From a checkpoint of a small mixture-of-experts model trained on Wikipedia.
Size: 14 layers, width 224, vocabulary 6093, 54.4M parameters.
Experts: 6 picks a token, a sigmoid router.
Training: 249M tokens, 7587 steps.
Below are experts of layer 5 (counted from 0) of a mixture-of-experts language model. Rows are named router (the router's row for the expert) and show model dimensions 0-223. Each number is 128 + 24 x the weight over its row's rms, rounded and kept within 0 to 255. Numbers have three digits each.
After each expert's rows: a language model's description of what the expert responds to; "comes after" lists some tokens at least twice as common just before its tokens as in all text. This comes from a sample of Wikipedia text that the model never trained on. Tokens count by the router's weight.

# expert 23
router:115124124142148118117110111092118128156138133146094086140131157167125121076163077181103135134121094143098097103102131104158103123133167141144146127141123100167157126151120125133153122093138136160102078112141140177125124153138122086157141090187092135150155148090088115096135115118120090140159087111114144119095128132110108100144089114139123126125103115183126106161108089115152110120105107183108126116103124160119083113122113137154111114097090139111149124104098125163162139148086132109118108105099152156116141124156129123121130130123086135136110099141111119123152069099116094152158101114136114158132118143070108112131170126138169156155101111114124157102159138101111124112110
Early word pieces, headings. First or early pieces of words that start with s or capitals (s-itting, s-out, Re-ality, L-ist), plus took, led, Total.
comes after: " |", " S", " s", " R", "S", "os"

# expert 22
router:120146154156102150121123166149126143122134131117115102121121149136153151123141113128144122141122142160170141116176127109108154120120159121134150111103136122110133095126098131170110091178116115089137117117132109109129130062108143103140157163115099115167108134137132141143138118161163113107131130082129137094086129115117145162129045146164102179167131146151106144115126171088128178139144120106160165151159123128114134118162104162131137167170154125138143127146087098126117148088190128169132118133144168138110097155143117134172136137128110119092112096100142118084145078102142161110091113107129118128184120113124155151119179143108098120101154126112116113113127139157112139109159
Articles and infobox headings. Articles a, the, an and line-start tokens, plus pieces of infobox or section labels like Bi-ography, Occup-ation, Fields, Died:.
comes after: "\n", "-", " as", " has", " with", " became"

# expert 16
router:097144118132155175117123159140114148161111104107132126124148124181170084087138118113116148131105128125165133124133157119104160065135132089115138144128126147104124131165098150115119112159129124171120131142143164111133160099106136130120080139130158130125137126202150113096151075106131124118159154136115134073151133185123128137126132142157146138130078141142099123130085092141154138199141117114161131111162139156117115124144089128086130109127123139119122097177102133135143120149111117143112099127113128144118111111159152130118099124136198087115150156148136132113131063105093112090158121118177115120129112122128170147118134134101101140139157116161124114153084131115169145106110
Word-initial R syllables. Opening pieces of words and names, especially R, r, Re, Pr, Am, reg, pl, as in gradu-ate, ag-greg-ator, equ-ip.
comes after: " |", " the", " R", ":", " to", ";"

# expert 60
router:098148138105116132145113109074099151164143179132179141138187132110131133134128132160104141121125123126110121117114102142171071131134057091157153130118111132113173115149138184131119132104115123075087108150124157112163126120149168100120078156130085105105143121165099140105159147124109151139092064129113139096119121146156167145118099134143167110101077113131100125116093170093109142143106154138190127115196138144122121141120120136096145127125137122106110113162118114098131137105127146116117102118127169101145120146161131127107154112128118118094129176120123121106126107123135120095132138157139120101113130137076126125110134124129146116147130151121151083077116107143123110137126
Numbers, dates, determiners. Dates, years, months and digits in tables and infoboxes, plus of, which, such, some, that, and New York, U.S.
comes after: " |", "|", " in", ",", " H", " December"

# expert 53
router:105141156126092179144100122115131101137131138156134080128097140108166117141128151169143132099135082125139105140135116148111158132110126095110149155113128138095160117153115145127148114159134122126077157112131155103142118094160162133162133162143142129117095146121133111144151130131099086158093085106112120137132118128131150174102137140138109132134136134156144124151081124104149134150127112125160155141146152155125127125133147127152168107153147164094112136183114136093135132114112157143124129125154162112139117124138129140150113137088131130090168144114123128155122116115165128158153135087194097197152125066150107179184086123104136123109169086096161116141155139152098080144170
Year ranges, measurements. Second parts of year ranges (1948–49, 1994–95), decimals, centuries like 190 or 192, and measurement numbers in tables.
comes after: " |", "\n", "6", "8", " 6", "7"

# expert 35
router:093122140142109163120142113126136087141097151138129140117095155098155111163084126159137116110093135125132116133102094121104169133111123074110125126144131130142142098137143133148109164120092102135080122155111149101113115057171159126155145140099111101124106119118101109107137105093114057175080130143134117138123096100146074137100163156171152146140111142163131108161090136119126096141120130115136124109182105144106097135102153132127165147133143145156137174108096090128148114109125109150124145149127153107094166094145129134136188146109130120116138167138108114129133105161117120166088160113133103156130108115134078162118120150140150115102115170089125123102149142106101134150149
Line breaks, sentence ends. Line breaks, mostly after table rows, taxobox lines and headings, plus final periods, closing quotes and parentheses.
comes after: "\n", " |", ".", "==", ")", " ="

# expert 29
router:126127126117106118133080134135158133151178109139147116131123140189150114138141069167132154145114107111123118130133126152140158115135130084115137149103135150174131151148090137094121134088081125140133118140142157137112137094134138170170128121135111145109097152157137106071186146119121113148106103056117157133135128134151128132130099132135171132120068139165115126128130174138147142128132107129127111089182153180118121100140134115093090132164134088119132129101133102123133115133119144127127120082059139071143179138116156141112146152114132115102164104118131127106148106109106133129182151146117120145105117101137143112137169159135136121188105100152141130117108107139117115146086
Capitalized starts. First letter or word after a line break, quote or table pipe (N-ow, H-er, "From), plus New, World and two-digit numbers.
comes after: " |", "|", ",", " of", ":", " in"

# expert 43
router:085129091136102156135089089137141178134173171150092097134106129130135118133136162147148121139121113122143113108150125131102086086139137135144139109101134123083138120138121115131110123158137126113124135091117080161115114145216154122119097139148116134149128095101123145140126103155113093148109121119158124096133111049165148120117097131092101115114133148115104115172123071128139135148163128145112138155132153144129122151197123130128132148173177168169156144134107120123124082149188117075130101131164157118116107127147151148133125127137121123170133146114132108169145104113119152098119117105076114134127116153123117161142114106090133116093096110117153120130137098151112133096132
Prepositions and articles. Common prepositions, articles and modals such as in, at, from, to, a, the, could, often starting place or affiliation phrases.
comes after: "\n", " is", " 0", " was", "ed", "s"

# expert 3
router:101164148120132150117127074173113153091118138130095102142127137125124126108130140130137118115089124109125135122119138168102133143122105165094149149142139141135151122123124152157119137095116125129102096095114098080123109090174145118118144128095108113117113066151141169104093102097115111121109118132097122143106149144102139134111126140133041126147148115157144164104126156122114169145145141090136177150082129098113133142155140136148165161174125166170137130142155125066129103101165102143122105129128144104117129159163147128122106155155106133144131171096112094174152147152132161117114105128134119144121135114103122129120116117093126064122053135113120076159145155131115133152138
Infobox dashes, pronouns, prepositions. Leading hyphens of infobox list lines (Authority, Recorded, Campus), plus sentence-start pronouns like He, and in, for, and.
comes after: "\n", " but", " where", " can", " that", " which"

# expert 7
router:155135117127138152140120129076113142105141126167152076150161125094172092119109114143120110122114114140114126124120125129084127104146114126119140125108141121082154117119105101112142118175115113128067188128104141115116110118133160122140118106182151109118095130140159138120148152141122142135111079122174120127177122142153143129089128144119127111092146145158068128146104163112125134112141159077142133121133124164122159096132163122160117151115169134081115162121153093108121156118153135113118111141121143104136166130118119135143115143078131160146155080112095135074119135104144118165186169149133104140131121140133108190133092104124146062113164140125129087146116110162130105124101
Numbers and ordinals. Number words, ordinals and quantifiers such as first, two, all, last, fifth, and digits in table cells and years.
comes after: " |", "|", " in", ":", " (19", "°"

# expert 14
router:082117139113082130133098098169151169168101112159097123128117131140082126111111133133157135091088127124119098122151141081133099131107108111125155139141134104119098099144135154104131091116135125110120156167076129141140130074156143182211137126160109182072074077112094135152135100124141102145104128109105113138086125123119124134126104131136091102092161141121166146134138110109098111117136132178135140123120151160119111135175125133120165128179138162131121162156101099110157108112121085138121137099104145088107137117095142144113122142130126121115130091126145126158132081113113167132083105140117126152149125132119157110095142142121136134158137103104158131132164110158129132130136
Table bars, quotes, modals. Table pipes, list dashes, line breaks, opening quotes, and function words such as to, was, is, as, may, yet, should, could.
comes after: "\n", ")", "\"", " it", " he", " It"

# expert 47
router:147147108154147156140098055119086125074127112137152073158165145111164155133123123156124174106122082101103125155130110101108159067128103062135135128140130113100126116133088122097184149142110109151131141134109132116090098116117160126123124107122132151127139162130157121106111186155139137134082071113151125101171127136118135130134135145137089103121153120139145118148096158110165119085161111121137123138163104154121130087132100135142132120155108137094125142130144108110129158110130112117124101098122149158108125121142080142150102145110093128097144110118109131117133124063194114145164145143121103111118114090138105144152143093136134115157131107082126108128105149153107106151125
Digits in data. Single digits and small numbers inside tables, scores, dates, coordinates and formulas, such as 0-4, 1-1, 3,700.
comes after: " |", "|", ":", " 9", "7", " 6"

# expert 2
router:185134122144149159114139131167092116129087155112141142130152089103104150115129102126136141118121095119139127119080102119124127116112133132098116120134163172143077137147138149163174142143122119155132123128113120131162134120069144151138090113143122103078137121144107114120141099133102126117119203138121119124155114097170101149161137144122138120082089151108114074115146157117139094168136128168125138166127109135124096156138121110093150121094149089147133098154135098136074138166158120108112196150112102129122154123116139143124111142131148095094154114153124122099126053163133087090131130119151136088113115112102132113118154123126132114081153105111127155114165144103173108120122
Ch/cl word starts. Opening pieces of words, especially ch, cl, comp, c, st, plus line breaks ending table rows; e.g. Chocolate, clutches, county.
comes after: " |", ".", " the", " a", " c", "s."

# expert 56
router:059095127135121151136112135151148152126183132132100145114148147130083125143149141150112084140137156125152137127157110138111100133145134102125141105098128133095149122132104143182099128123163147105145128108113088188153124148165144136104162126122087109096153115137135176162159108081126080144107153114138120103132118127150175100102089124103108120116119155110142105142150095174126095113135191101080107160101156101135166157166175123105144159161139118155147156125104147115147100126169126075104104157139132129116145117121117140125146127116121119171137149088133124157132171153136163131145134132101118107120122123113160149078117111113140119133100154114129095120140096118102097138092
Prepositions and field colons. Table pipes in data rows and prepositions such as in, at, on, between, plus infobox field colons like Founded:, Opened:, Born:.
comes after: "\n", " ", ")", " 0", " 1", " —"